python train.py --hidden_size=256 --moe_layers=[0, 1, 2, 3, 4, 5, 6, 7] --router_score="sigmoid" --normalize_top_k=true --balance_bias=false --vocab_size=16384 --norm_eps=1e-05 --optimizer="soap_variant" --max_seq_len=1024 --max_steps=15122
Below are experts of layer 3 (counted from 0) of a mixture-of-experts language model. Rows are named router (the router's row for the expert), gate (a neuron's input weights, with its number), up (a neuron's input weights, with its number) and show model dimensions 0-255. Each number is 128 + 24 x the weight over its row's rms, rounded and kept within 0 to 255. Numbers have three digits each.
Before each expert's rows: a language model's description of what the expert responds to. This comes from a sample of Wikipedia text that the model never trained on.

# expert 20
Description: Personal name pieces
router:099142111102152108119083109133145126126148160149114121131134125158135157102104173078119158137075156105114139098131133117136167071112076129163087122116110137121086162083102118109131155128075109082138102083105170135146126135107145083132117102099095109091137123108167152106132127119092115091138101159131118144135111132115146163139139135145146145112129095139102119192154090132100122131161142102105125135108124158163121090155108132107107119122154150111126131094122164188113126138117127128101144122081157104115119143124159142160131136135116121124144124159152111123127107105117112117129107110123093138132066122138109136160090125120179109121148145108124141097156095144110095121139144094093143137139112124115123118106087121155174137148098137123113134063103122143137140179151071
gate0:142105133130086138117142127111113128116140115139132102149104158159152138093157100144126084114189117124143115134083105101149137107120119176139193146166127121133156130083101103093095143144175129105083106161132125129097113125109109124144143136102130108134139168115105126160121100107201155117128127143126134117120171183158100142091141141159143076108122127143125115148146172111144147173136150131127115109124131128137127130116110137110138130137170162102120140149101056166129131089127132120093125141123117115117111154150073156120125122172131138122131143098147154085109157203108130168141119144120166130095147117134142144112128140125121137079076133142133147122108111132099157091142131146145165110123152111130127163092108152114128123158165108171102147116161116148099124078145132
up0:142173133151162108132134123129091153119119160127142130127170156145132170136083144132142121143137128138131141161138145095189162141137121141143135123157112080145122089084121147121132140095176153135178113095137109149144158150116146127105106150123157115176094108153163160134156123133138116130128152146101132119103138135122096101062115131165139142119172120150116140127146114141102112142128134114099148122095175121125126088148133150093101114076116203151124093114148103134135109133096100142081123127174130126111132071124146096126083138124094122132103122192114149181143110124084149153122126129112177081193143119107128091154125130123121143142121111157062119123137096124109126131128131096123139104162124128110143150129141120154119110113142140096165116140150157166123118110123109
gate1:170112147122123143141115102158118123112145109122119133135074154140126076161079142128110150116138121131169129116148137153095162117141109104134108099111070132135136108129128097096135124088118107143145078107108198138084141109118113145124111160169096129087095135132162147104125099162131118147140143135096082130087095098129150124117152087104136115134116128105084112134121097113111119131157111148129142106146157124130066102131112122166080138130171183139113110099112150159109157123127152127129100122127130091094069129131116166100140141122099116114102129182109137114173119110136153086116148152143139099144142138081157131117104099142149084126136101147156134106105117179164080126088161130144145107099148133125161119108124176146127097137118137103139124115116107147165144129132156
up1:129118096140146126132103155144102160163125088132137137100156090141140148086084146143155115182103119099160131146119141129109137132103164132163211141107095090119124103104067144069135142165133135119153084084139132174130166147112136133129151136113117133109137138112146172109170092140110169109131135120094125139119099120147069158110172116121123110095069160138107128132124140113107113178145114131138125145135152121131170110152187151114110139069152067118143125125135092121125123084114124154144116119120136135134117138122157172106105151134128124098105151172119135134114155120153107136144133134127136137141147092088133138156116126144149127114109130117074073119082100128099143117105095164105122143110119141165127124124155111161133140114102099115142129105136110149123146144138110
gate2:122138116103160099124160172103150089114080115185167107191140101132154138163127091073133176141088151151118132122160139137131148082104073100155122109159140100109084137089114081116116137154102097137154102088112155143128112089164137102129158136145136119108120114146088147128096167102115103144148123135121147131120145129096117150159131119150121129135150138149140097164140140102120122101126147103097133176157119116118123079158142129119098116101110152126126154114119157164171140160119160119117133081124120135133132112100119138126137156107090155160119143145125144139109143085107105126147115126148077145139134133152142109153147086156187133137123154159099113108125148143161115140129128120138179147122138141114106127070076114144148119109127183090122101128144097127118153139119107
up2:087119134166129135083163131063124121116063152122100146129157164090146117139137110125111124067162128149088113187113157110145079130157114104147170153090171161158119122143135081107121122144136147089117136095109103111136116106180155163123156116123165121140121165135141096170153143168143097110130099113122123131119090115082113114104124148071097101123143144118127091111103122131146161091090122147160145132113137105155162161135140110115152114110132134143108121123132138116139155157131129119135166158153138144157164114125093110119110124153150134131155122103134108115122153137097114143132166097077134120157136153158131136111126125123093164131097106118135131132138139108118135123175143119134095151085130121140169182116090098095131138146143115106111113141114167129098136098082107
gate3:110152100105160101141150145161123083136117148099159136163106113112156145161132143127114146118112111107124113171159123132129106104122097105127147112159116110136116147090175145104130107133107104130122125079136126115168130134155123154119139136167074120162084106130136116135134139108115108119091118134097138130117126127119132104138099080093097125099143139111170153134163080154127110100124120114101110147114121135158141112152097117111099088090102163148113128113132130146139113116108132156116113155145143153137111089109171113123127168128145162162122124197097101116134132121124134176146095088086101096155130135117131129138128133128063162165091188154108144139125092063091154067134106134095123118120121102127092147143177116143088148180130137131139112122121182130110107142147116
up3:130123133131136151125130167163099124127098098144133160132119089131117164160096110126121155136115135114111180107110122129129150143124171104135144118129125136134128132122077124098120127120135155133123120116122090158156150115142146127169147113121087101101105113080118173144132075127154117145192170112136106128147103151106140129147119152157109113145130084134184140140147134137149120118124153094098100106182159149135131076145135090131079162193165129167146130158127121144138145055086143145133162112112145137123113127146130122103125130112125095131127129136151108126136101112122137073142158116171097106120154130117113132103183127107162166120168145112113172124158136165099106062126121141145169083113094144123130113117163173154103114123103113117143122102127144124145179132146116
gate4:184176127153130073144141132128112140137162112087174107139155135100115093121110148158106158134144120122060126111157128092157121162126155098116164123159084159143128148102155168084169124110143101130131155147141138148161113099126104105134120155141108103118119160150086172104125133108145111142136153166147119121105135143143125137133126126158132149137114116152127117144115156124091119128119134134146155178142151088129153104110145135104149158120097115114115130095115088151163111112111127140135126112104120141157142113118114075081104159133116132098086125138144154132149090117119138099166083110159125145108168167121116093162143100099118147110152162109121110138143200141132143111071133175182135112130152128153101123095118152126107137105133140151177138095154128129087126124115165
up4:081133143146120101091148124114131166123118171143123109123146116144138161136127117125112109146109158145095156136079138110129081132125152145175143144141151144137082126100104126152149113140142094052113135064115149130103180158165117161137134155136121135075158100163149101135151122125099154145132081117132101136128102153112123122085123116125106108083102129131136153141162149130119084114104118144126189135060103134137142088095145109111115116092152141118169117116099135151110117081098106183113134126138173159124146134160107135155100100103106129154113133178147134135139149124117118121166155111135121155111142095084137140158109129126159141154088112167094112102099109143100131123112110111100130125114132121124094085121104111161140128126150116114112115132151125160157171100163115
gate5:132150136173117118138124127086102108128117126118105135099103144121118142119131142138105132121136125086108152130142111119170144156175162133172136113141150118128140111120134163198156140102148136114134066079151127145151121132114140139115140101149120126119154127153153150100117116095103161080121087149150118101141162115117134097091143110111115110125142112140099131129150156149131181126129124148093144091100139144161130129099123115103096117082126107128129176138091076089133114146103091131084082145165129150110147169157155101174090123113135080123088144076109114120131099080119083111134134142113146146143127089152145090127107081095107133134101103103127112103085108136135125130114114172145138134156131144120159126181151112114124134075116115119192133118151098141115139162147128
up5:130170111126114161145154159115108136137123124131097127157114128164120166116103131115147139150075137099183118119149102132122160084172138161172074144153132145154087114112095162134115122078110140094103094163146124130105140147109145105116141096145152116115181135105166101119172121121094135109126173153125160136163135130119148131104118125104124104117118097166127142138087111133129143131140130089134111164117089212140126099107099107138098111093086145126122142116093142153117159113139091095132139135158140126112130173139145119117106137140122160173135124117126153127117079117124101122130139147110134155123104111120132160154114102125119117107172198103123092102113088136174109136089150105140152143138123168162101145104152126133126134114186114147155114158141089139103100131138124
gate6:132105135101153120112143136132094167157096124156110135104087093148121123121142096136108104183134130108130111148125132098155168122116131126151169133101117151117125132119108141101116150153108113122155174084128148176099140126141083166165098128114127095145098159124128143164117132144139151108152161153129142094129129146102099139122120174099100105124158108107115122153173139156156111162098102133108150103125103109146121106128099183148121187178101164167123143124139112125151167113141114124153119144164145122126120114202141113152081120141153122167102143149117111085200181121169147140148108139098104126108144134136131160156105139160082133143105117091166142096090121105126123122140152158092119145099130108094141154116110094114132131128139117114114126121115131142148089172099132
up6:165190123109149114118124137077151128119156144080137104128126091119147141146109115150173145120134110118161153107143124161131109113149159083120130117128124132143125125140121116109134141109138079121118128096147102109110174083136111073113133174144193122130130113170099149095127131144124134139127099134131107135122093112148167194132173181131179156130123098114101101135100127108137132144153160161147159109143132120073142154116131133104127174139158140122174129139152143082088147118177088192104137107128147159097120153139102136146165112119133141124120150121125132101110082126123111134141123124121101118126129092099131153184118108107145131129114113110139109135150131161168079152152152092153171145094148120165111115129115137141148147108125144153092123162148108105143092123107121
gate7:123177100106130069118110094121131111120154141135110137119131122157110146131088121080081122180097138128128141100133131122137139120136113106142076130138109134121116110109142158158083164127083129126116099111084141136119138133113105116148112121134079082100108126127153153085112099137069145087128121152124123127129141138133120122155072092148098129082149095128096117172147128129104088125166088132098128126135133115135138085138137068136086143112128103105129155109144175151134076125146117112064100132120153120096143107112149148172096143124107083134127122155103117121098149135101106162151089096126120109167128125146117146187142127095123115104122140129134132081124141143103108135083138121134141130172124151114079147097090147111179131118098093121128124119117094114113136148147135
up7:123158077094155088105124087140096097110143170101144140138129110145155172110104158155118146148125144128104137149130194109163120115091127073157126116118133132112103114088136095102163098124161117148159140096129117110140097159123131136142098126147130094121110127097146148114134167095128130126115091121106107125176121127096125096100182133147124162113110107106133131148100113140119095067116105092134125138129103117159126122116128135136105129114120117111080103092148082164105121119101138058134123126115123111139106112130131138151110097121148139118083080163109121138151120105170130118145094132124132151109124089083139115176093116112114151104128132187134121116118093172098104139156158116131148092175110121149160128135137129169128115105120118151140148096119177139136085152171142
gate8:133083135135146158111112157173146108138117099155149136122122151134113107110162085100109124128133114139104109113133131103106169117163101141130114162080109149156111155130103144100100174096057147095150154109126134103127127113122057167150108142150131104120111112135157109124101151113133134094132141132115128154114127115126129146137107108127064152128145145121114112124138102120132111150111087091128110106116128163184141125155145110114135138129127154116146076171110166123121085159153125096105129110115124147141104097175163099141058112126142170170154118134119116166155141096133174142102101103096112137123130155131163178112136140087162080114117115117148137098124135132176103135133152079121121145120138148102087094136140118106143084136120098115147126077090140118135135134122123
up8:129144151121160160090144130110133128115122122128159123104116117186127106143142093151153110136095128100126119125099153148143155146119122114177128130153147158124104101070128116153130165096164110128146121104109103132171149147085119116143164112132122082121125115145157157106076133115080129093130143142113122116117114128128106128141104054117124127138155112114108125147125127129122100102103126166108113112154156133155113134145137118135089149161090104102124088154141147092159141180168092112075113118117116117128140110176164120125130104113112100163116137090120209153163148093098139122159117130124152121164134111155137126177112100154092143131104131127156132162075108116150101121136174085127156132104117152145141134134103074117133123095136121112121116135081080139137129178141117
gate9:154129108137156111131114097149124133121153103165126153144086132141106094133135141143164091160092124148098119100150150106115104106105090105140108112146122093122108140077100116173122168121116103135134174131121126173086123124140136099107096125130094107140126056117140136119151085118145105124109139110131103125116173163170107136087106140153128138165147162129103133130116140133117094113124114092115154111135105104152149117104152100095190189174122116101114102084106140127181146156111103065087108136139084157132141104147126100117113125091098095120131137128137143090174127119093114107128134091107127095175140133109134108125160112133110132084102109148084139128122169125137100084121116135118147140093117138113122093111116140140137086119113125164162116115092112117116140138155146
up9:153123113126118140141136144149109088148134135107147099096150136136144136124152105160135149118141112149147110163077134133151110126096127124137164172103154168146172113133139112153151112149161086169138119176113103130122099145091116088152124100107156093159147163120103154142119165118150134136106116163135160123135119129113106122139130177102139146148156125122168160127162139117110121167109094134126092126121155156111148148141096151097142152121115126129153176139144133084132179077174151162134116069171135104175136105136135143110151094143113184143143169136097154148141117132147149172094140142155127141114120155108113106127127138159114135127102178123162101139124143140115180152087131113101131089125129092085140150162134105106137107171186148153167123114138120120102146100117138
gate10:092137155133098166069126099094176138123129110142109133114108098107104152116131135088122120092114146168105118136088142119092089126136145154154149107123182161112110130143159133154147141146127127121116145142109054126120081134136157137143117141120138123148124103099157114142130109165115107148140084132121102138129113121129146112157111135091106124132115137134128116132152129108104112118144071108135121119111113149105165142184100131121123090157124103129097103143164175099115129148125142161114136165113164140098127129123162137161093113099114128151178124136132098092130152141098108157118131111130108128154115087128137124093092131135139113128079119186148131125171123116146142086172167082087101099120144098177105119191120142096166089156150143129153116135096131085174131113131131
up10:110179144109135077131132100165129098134142166099132163104110124147145150110103122153129184147135161114134132108155132153154128118085138104129184120191117128109131120113140146133081110112132141160140095116174116124109145113111124123093124131120118096152101134135138139081078120130093106132059124120133136120133147092128105113146128114147094172111138092119127111140110127133139092107148141051128114154183132118103135104131083099139107091124109131113096139126118151094174116111145130110121118111178112108148132115165102091122103122159113153164131121097106152099125140088130093123106114087164122125102127117122125119140101126118100133116150180172118087089121142136140091191131134135181117138114141125137125105095122120106132157100166156147074124134132139108106131115112158
gate11:145144144096132113161114170142085102150128134085172111125118115147149165136128162146100120163115154155100112102172133156189127149119129158131119141112100155160123139078131168149130128106134117125147095086128111107152127165176132137130137128131117151134094144157157132119107120115141109141145100152110120089114111143114132102117110163120138141214103125119112123127121131130138085142107110151100149095070118146175131117066098150073112156088121140148092132121150129132138121120135120109114127151148129120107129114142125112165120098109179184131098163147134146146154132099126113119184148128128124136114119118175183130105119131136124122123170127129129130143093152150135142171126141123167156112134158141109123153187153135162140166135121123150112089066130132130137130091110081
up11:121095142130107141123116135094108110141118101113110124094106133144121133071127082079130109093123138087091118141140141139149153174128126113131136162123169153147131147113148153144117177096122116113141112088172137088131106150144109163095148130173136133095126190134124119127121130110091125112129137126131097094116066118141167145107111148075179116155114112143134142127120123167135102127145135122134142163102121140152138156093128097165144100135108143101084081110122148143109121118130116150145129127138157117137106160137142127202126081132143149161128148104098156126157175065166102125148114138099135134117122137155138110136110107139146110166150103091091081124096108110150094134113124123136125135144162130091080085157168090120159151158138095130153102126153126139127116133122087
gate12:135114145133134122111150112118101146095146119142173148140129163156145119088108147061152092133130141156153173126130120091120102120100120119130115090103129105102115124088108141115167114161147103173154133141125125128118165105093137095124161128100137086085135194127112165100166140088125131116124163120142140151147165127133080117115090132174148121133136133159148145135130138093090125126113111111129101144151113103125131052113117116161127090115170087137089110118136117133147096112101119162115124125127132124143139110104165094150129131144124119102160126101135121118116118090149151114082115154094184179116141100147135127139109125132115145079119135110122127092149175132110103106094088163167122087132087148124146156112138107129152152137101094140118153132116099122110089131193149
up12:119138153130138113164125107146150156118106101110103089124141141110116098101125112063132107126141128112097141109119107141126166116144152105077143133120141118162153158169155135126127124115119115106115093166158138071147145109124125150106103086134137125140106154121125103178072105138167137113132162116125127102163108156150122119150115139139139124154101100100134127140122142130131124167122143135169121142135136174082179133127123173138147106159099084094124141131090111112104120125113138167092127110106128162160103133137156113132150141120178126141173128101135101135139116116129099111151158085130133164101130121144146128168127141119114144161093131155179094126118216161112094106125165128101134116179163126073141115121106113107149141117141136136097107140146130122117094068069137
gate13:126135167117142120118139146145119190146098105121118143131134128109130144119067134113111096138123145084157091098132181138138128131148129133165102120102147121126126109147107154101124117078136099126145080094104122167116123167160120164123120092167151126127133115150165131111122118149118195084167169149101175112103054163155138141106155085122137135148111143104139137154116102138120138112094165154116153121166109159134113113079133112141097166113135155049145127136103118155158124136157136134118134137170130140101111115127111112086138137094140156127114145140127122124134147127138116126128164139113130132127130117094120161125096163135078091146129182128169110148103106167102140099159138122138146155134111150117155142145081123175129104131123141122125125134157106164180130163116136
up13:145160104146109130159129092117103144144151136098154162118156130095078149141136094103134160120152120133103139135108164128105134166118129108137068089140142119108124090116146095140104107113136153181132146131150131133130106127119136118104175136176109084083103110132127160130098106122192093165101109129142130128122164072086090168122150131139096149095120169171144157113119093158111107108126099127152129182148118118145090165113139130104086117168128122109103150102105127136121130112135137154131136103135111124137125151095102174118114095161115136098137083126083073104123113145131147160105154147121115174124133158093112134115130120143096128093131099142130138111091140135116123147140137173162145117107101120123132142144142088105109145100097111171135134155125180101105135150093120
gate14:067123133129096117064141135079148155073073107174104150082128117169131136122128106138144097097139158123114133110084147171135145129140124149148120172144191115159126145138142117111148136134141125083099117120088118128108128122148120124100150120079105140129147138108150120147129134176111104100155080143115107149145127160162147129105135117144136098128132168115134119172133133075128098094097135115146117049115127128130117200144110113129138143159137147086143124136087119118107137153093123122121156158116132130106144148129097142164136129106131129132118132062146121109133147117123117140132124101115091140129123141160138150131123143105136119178123155083110103114126102128098119099180126122095101158125138136177152108143111139140135099140073105126120127119097132168147097115102104
up14:163127084161138136158130106137078114167135118108087138158157146098126111126173144119115125098158119147093123186164135136155131137136157148074146124125140166145183112149105146144115118153141143148143156149140088090150157116100116150117118141151149119165104108167107089164186116126178155177133132133132140104096129113126141110142129147110112124129150135132137141058106147149141138128143148129156151125107162137143141104113133111124134156163106162142093109178124120072113135100124143142169134120183134139157128123158142114121108144140142157111140136081135139119119134141136152169108091140126146154115142154130124165113149145137107108144127102148149141115078186129114145170139125133121134126116175110129159131138165132117121127135190128124132154144140168094153118062079148
gate15:098149167112126128117132139149119101149116153164136112160112154120135138137113132101124188157109135138140110126154120107119143128098174096149122075111132167089147135105105159131115128142077126155137134155146129125120131108092094106098121134100122134144105120105128108167113128072160143171105077148133083085142148123117129129172116111119108169114154120144104139135129123166104147119170097098154076161120156126138147089117110125082119089163097095176089138119109172151106123095148148123107159152162112128097153142136171144132107102163132151118175118093130119129124122115108129120080125115145120104113098155101097113131088113156128160049143126179155134139153162120113115132162123129140116132135147117082135113100143117145159151112126131152131115111107132091142089156150161
up15:174141185148125131136140144090111167134104105141187092131146118117119096132088126175126151140097083114155098150101151088128122111138133087111124109154102116073113092118104158093137107102102071131168118094127146160135133081108146137152105123111143121098122112137125120141146144141145098108155125133121146076113134132097123122123158139132162142135073156123127144154113111133108138127130143121188168157125164143151119111130122110104107130114126139104149124105107106157140112151147121128108089179121130114094156120122095121131114123108149123140083106173132134086131152116135099104109128105107119133128139138109120089176097080083109144117094068126086133161139097132134120126092135153135151159115153126151131136109123127174142097169130151142146088135112112188133104172156138
gate16:147112154101125098127130154162110187151100144165141142169157154124153128117118105107131105157122156071117201098102130136116140146073106187138117137154150156121123099094145166120148148128171098105117125152128146127148121182146129130084144141156132107129130104100101163123072109150139142105162118152146130144133121161150150123125083113144119114127105111104120136149115108110114088124141130113136184117149168109092189117104144163134120123114129145130152144129102118157115145124104146153094129145087148147100110141153113152129125139124101080131140170125140125140165084120152118143128133097148127126142121125125163079186138121139139140120154149110101141155119114166108105092113145065152153133124153123138107106123136077163144110138122124110155105132068092159112136139144108
up16:096149052138128146157145121145133178120176126074101130094124141127119131155157094147175133135111123152144110158106125087112123123151177118111132113124143139131155099146134156129133075145148178150163143123152111137126145088128120124149148132129108150157115121141106148156119151108134127164138147106113130125141137121132113121103142143123128147115109161158185132117154159124120171138094058144107111102143125122124124122147147137162142110156167129123104185093122128083100109141108130147143129109107087149096127133116107134138105142116129152169076134103131100134122202129100130089105174176115112105134140081134125137105130145097109154084127093111126172137097131135096147154131088186127122133099170170122165109125139170108106130122110116140131125151153118124093118140161141
gate17:157136107157160130122133087130129125127137141137127145172168113152116119142123136129168128135125133160158141090110145144174099138056140170099150109125118115125140094128151175147144091141141142132136115145152109120133119084089160148165132162150096110149120132127121092179088114142150140135169129119129116153109123126111122104102128148130138149136115146143154093112128173140132164143074137093157128119176103134116133133076160132170106165141127126107134129151130125151133109105120143120145162152139121129152150125086109140065139117153134126130130082121145097120101120085108130124103115159160095130143124128086125196105129142164126180102136172128175154132122140127137124144130116178148128132140073092135131145074110125114127156195170156127093121145119158142141179129108127
up17:128151119113124123159111088135075139095135122107159154102105109144138118150148125146111133184094111146084120141135074100153152148128107093154141146130132117129123115112131111116140119088087118123137141141169143106104154159139134104115127148140077133159091111138100153077157118144176107150081109114106131126151115121132122116174115154161149150123140135072144120158146093071128095112132097113103110156148144107146134156178128096101140089146101091157125107103151138123100095127145178154132108132169095156064143081152115121167117130134125095128181131148152087136143128122111109131163088129129139139127131122108137117088110135124156145098145101120118129105145148103108087139099138135113121109120127126169145090110129148109103096196105124113128117107103139083104163123148143
gate18:125135095127146068113152098159156092156124129089124104177112134150162153079165142148141092144122144154121126173145130149136073116139140071116117098178119112148141128114127166091093121126137117139097129125128140134145168138138106177122130105116141116134095110161107075174104145132079121117109111147120157151138118141133142150091109146109104102125108135116170149125094168140144117120149097144142125103111139123163153153141121160159140104121137115152122131104108086116112134142120118146131076107165149152138115138143134067113138126119146120130159142089145159104147087110157126126065141105122154114112130159159126135161118132130099121097091137167144156151117121113139169087134163147149177105105089139169113135145095142155122163099151118195100112123096115135130125110125121
up18:113127100079113117124151125146119091169115124107122113170138130141165147136167115142126112140121100115132153151140134150149088178166199103103141114184098147163139100096102159117143107132164109119085091111161119121167124174153080154097144121115118110125153129149124137155098150107144110168118106107112124152134140110116137110128125159137134147122119155152119110121123100113106117123099099142048158114135134110123162110125109115126164126097132121142133141105120103091143157136122110094107095161114123151122154103136074096183097133141112129108156140176123114108099139146121170171108094139116140144113147117152173143139147168146130133149125097156109149114156163146125142117147116157142132121150136175117133150194081154170095139075140134132143121151120091125154131119146121
gate19:075128148126148123071125150111141150111110107154103136134116130131146113100101123135151095148142106120124063184121152110111089118121091143116111151096143138115115138104130126112131130173164099081149145090131135126140172187132096141121106129145127134107140103126103095164124154124098088113152115124130130135127108139138166080149154137110126102094138145150137121160119119117142139150103100103102118037136123130139133125085148109097119136088087094134138091127175163125105150147125153106121150153081101166124125142160122145134107078127104128119125097124132119137113125077118090149109138117109082133134116115140160108117106167107123129181096137104117137144136122088116155117174173104140127174120157104120134126188105135095163107140134130179125116137124118170129134156106125
up19:052081151113111118124155164107123119097124153184112133160076155138155118127129124113151121108075126175156121137146101128124130110095137141129144152099123113168121125126102116136123114165100152119115102135137147146076185127184139117089154116111138110129158108131112138138149090110122144098138147136112165127124143104147119150098118126136168109142137130144150139128126144154107145146135114123136144090097135096090134074153113116160124116110148168112127132128182153163151135121122128160146136131115138122127141148123098101114115113106097091116156097111106126128110117089088127090103167102104096206111127117119138142116141136141097113132141129115118138121111081127157129107186081084154163188133084117128083146167135164173142122106130145161116125129128130095110162133120109
gate20:172119105081122107121124091156110135124133121144096145131137165144141140135128131141107129140145132094155137140163089160189099151105118137150130132142097122110130092099148143145146123123141163149180072114150125081110140129118118119088155093116174147115153119115114119102179073084102120111106102116120148119180122169110145148144131159148166113116141135147096125131120141135111127155141142148076113142090138168121100117128132135128111124104127139089138128105095100100143144138139097083109109117144107105106162146107127123135138116089105148112119169146113164089161078075134152110139114115170121136090114139097150168128138126133116125122164120179114127143098083141137141135121153115119135172137103128122108161127152111150086149117184143129165142125143105130126138105214112
up20:106114139145083121117103120159098090130129125128107156138114118112084141122078112109139150189124147112124078096118139119110182106132103201110124121125096179109123151153120125096127182100113090115117125119072148148112144115118109171142134119124131175142127138138192072085175157114116159063145149129131106142156098132093152076122137118105120137092121138086099125139108083143114120159155114115131133155139117115128085143121116131111110132137126143116080119130120163150124145114124129126117099123102122187134113091096141168151104147097171123107100142114110122144128089122116109128144123139130140100117125141138159141142113118080158164153172115121130114109108105123115091139119160111128120177157116143103143124116135138158160131178149115117132157126110126179141126139136118
gate21:096126149109155138134139135102134152111130138138167154120109113121084188127128173116178115118143172117130192102128135084123130119112136141123133140113136085143165116130138107116158143152117133103108102165120136085121135137149175124118112122153126133177172127125119160121107100128068165148176142134172127173095142137164128142109146127128155161172128126115094127110107158110131140137113144127156125100138123136102128106138121124149120144115129136116103107143128130130122134136139072101138158127147151163179104104143118129147100125146180135134084143078143155149140131078138150129113156113109066144123147120135161123152145125124133098105140126100132088158127118169102062095122169104167066148104125155158129109188126123128129112121081122145111141129081142174131121127105128
up21:128133129083166138135129157082122148143113149189121139147134106099138134139099100119147128122098112144130104088119126155108145125115148127149125114089161124181118116089144125127087132161085127127112083104127154111152119137150099178129128105094089137138159102115068178132138104118138074129124134151162154078106100138105108139142125091084132143123145101166108127107111128130122136113172104148116114139148127131097115125111127104120129153107138182151165094158125154128139113113106151121141158124110153126162135112136143159089133120150098111168169176146152157115129136100136134095124114126130147151167120158108179181113115127162160116145151181166161131146139115140159121120115094067161173100123149129119111144073132123120123137121111171158143136106123127126147122179106124
gate22:123115122088173096111162139152137110131128146109146081150142156140132074127120113114122129144113086153108155127151141137131134138131126128148166104143104143130134162098113143162142127115092091103169110112147101115127139133128125094138045137110093092128098146140114120084107189142114102177129114147117089169073107126128103136170130100148123131142134125153137091157128160154128113090124149102133152116135130135170083108155109132062140090120118119122128099157158119116164131157099137125138116110152101105125084109175141144161113115173121139126101122145138136127118119085132157125106111099155143143137131171125133122133113128112132118130122150198124151104137139153136140147103153124076181105106163133097128170124145148155117147094104130140105078150122177138106124170101116
up22:129161126115121108136102130145173085161126133165146080140125117140100107172137160119151167180122120134131114098167122071146174107107127132116119161137074120153142168140127129123121135178129165111103124124136160153144127097155118156102168144160121161139188143137088142137074072150139144133155101151120115133152104154121139125145122142140130097126083120103131136148101126163122164121102133135141101169110133056152128108100126133166142128121093128144119133172140152086100115112140138138107172111123097157121118131112148138099105103130155115156181155116115171143117123134146109122128144129166110104107157115143150157172125172128166116120161190082097113140117137121114103124134124131115115135148111093098093146119142164125113160121164109142114151114113144138099138107100101
gate23:111112112099108153072157136124187145108074178108115107142165157094124126137104095146144145124149135160124098115139159116167180112115122141084111162094129130119093113138111121137091131161113118121127117162109113108140148121137161103150127109106157107102135136095104111182101158127145138082140141145146162158153132112109140120133132083122176113128150139177110145148101156100099168088101113104166139106085142128166137125134146132159122153129122156111102106149100129160147138131153137088123158152143125118132166104097128141141143144143127117112116129066122159112079136111093107110131148163137105134137101106083160163129128109111128161130166140129180156158147114113137098134160129156150132139125136123127117177096125129136161110152136148117076120143069181114133135139144108
up23:141078119127141153108139145136184120126121144130122127119130141155113158118175092135137151118116225107112165136122141108110129130146120139126142095094114154157105138139143085130095131175122140145124104145165156139132133112141155104168120119112119118126178114163141095143165140088111120164117161142165170115145145145130131165109104103121139132120118097118125154113177125148106125150172155089118115166137116154133107113121134132100124178136140134107119164077131167122108135101126115114131124116171141118136156091114119154100100124157101157091098135129111151132065098127154133116115194146162131098131090146112108148082110076145148137132162121146144146088134153126152115167108114147144142109064155086105085124105148125134133132105120175100129140127136129126104148112106157
gate24:105118123173144130125164102136147098132143094127124164162107140145109102082165106142073109077128111149120157097105108103147168119085106138145164148141181108138133139135141110132135136095146124140092104139130136119093132130149116145132162073101152105124165157140123174121143131121143145148127144136116107116136124157151149159085169165161101105148127132138129150109115129065173129167108113157075088078117107143151132138156104133126128131160119146130104131123116094139157165133162123151126106117098192146112148146146084146140192136137138119177155100091139146127080152086120138110130125102133137147165150106117134166105130137136154098133148126147155175063141100119108107115139125166131141133126135141134109156105099133112122107153144151126094095127119098096133127105123144
up24:121132110103138130162137135130131123112124146103122149120137105159155096138119113126160173139184156132100128163111109151130135133153124120138145142103110147110108115137216112152090154139126140145126148132144104142123161116117165091128109123116135146155094099122135142187165169145172126156154172130144140137123138100115131137133087106118130127173148122104141116124132149105136142082124143187148086104130097090089139151100149160105155129131121143154137110135161160100089072150129094157180122112107135152139148125052150115143111149106168129093097117119129085160137108142155086120122153182115126122099121126123132124125124128106105153218144079138146098137141129122114155143091128136109125126141098136095144144154128106115122114163150165130123135132086153131135156105140103
gate25:141114096143139141093157088097109113114139162101136192176099137138131118147168131119139128117132121164118104126130075095101133143174160133148136099088147141139113118096124146147121133115160146147156150160136118113123129115139119112160168161144132111142093134151142157141183040112139132152094149107112145109128135112164144125108121141133140149097121121162168146124128146165098149099171069164119165067141122126077141136132159105118136151130148124132131138115108140109134130109150111149121125112176166141126137084141076138126098145127104122134151111140111149102115130171076185102096124177120107077151129175107128136121130121133113152088159145131157132162111088118104141101129136155140117135152135132156147130061114144141111111135125133124146133135096126126142146122127175
up25:177134110137136151119140151089158166095101141136140138136107097119126116149091118136134118117137146078082135150137211135141132170105134102132084124129097145126097117106134091095147109104142139136159108079121185144126124129123108109128103097134126153125098134117094112144134171133117113089145152191129128117123097138133165091156144095107115086136113166135149114111117129109140112118130118104146142145140102105084076106088192133105112148096156122099134149126126084136158107120108155129133127149141177142112147097126119127126118142117134107126086162147139100094127160139137117108137172138148126173141126125124122157168135109100139142135196079120135084149111056135117131133089128109124159143158145118115118126127140115141124154149128093159157160103118151153120130142167159
gate26:103174102140107140127133135115151114082093127138124104111146165169159123142126116128130139145139175129122113103135119138139144118072127100105181105093130135161126150120151112119080132116098156112114132157160118157057151107141119098122216132118112131148135152133097136101160109145089144153095112132108095152095132135136090094125120136129136095106141128124138145150142083132081160112135156112128086177094131120129155130111125128126089143130163119111119166140169128123097099099113165118135179113140131138120135131103138158125097125112161094169149078108120131115148153133115089070157144104155097141125154118134119126143128146164167143124119177123168122136138077135112134107144081095139072151139099113165138100098102118136144147150140139132111147147153142129131144087116126
up26:205160073146131164132152157146123122097143088114127098157140111111128119125118174132089115142127106100132111145117111092118099123179164136136130093128143125123081127106131138132137080151115170187139071112132112139109143158150134107111153111111139105167146158132129138156158158121143147167153145115100168103124132154112146090160150116113177156152140108147163161119130113153116165125111097148124140133113150162136107121132145145116130171154159132189148113141163130111144101153130096111158144149128128109101173161136096104098133156108120144128119093162105175130127127169137128110119129130146124152132122113109151155138117097153115112122153099150103139198131104105148177139151139093141145124138136115118175145155148144149103121110157166175153095174139130133116114146123147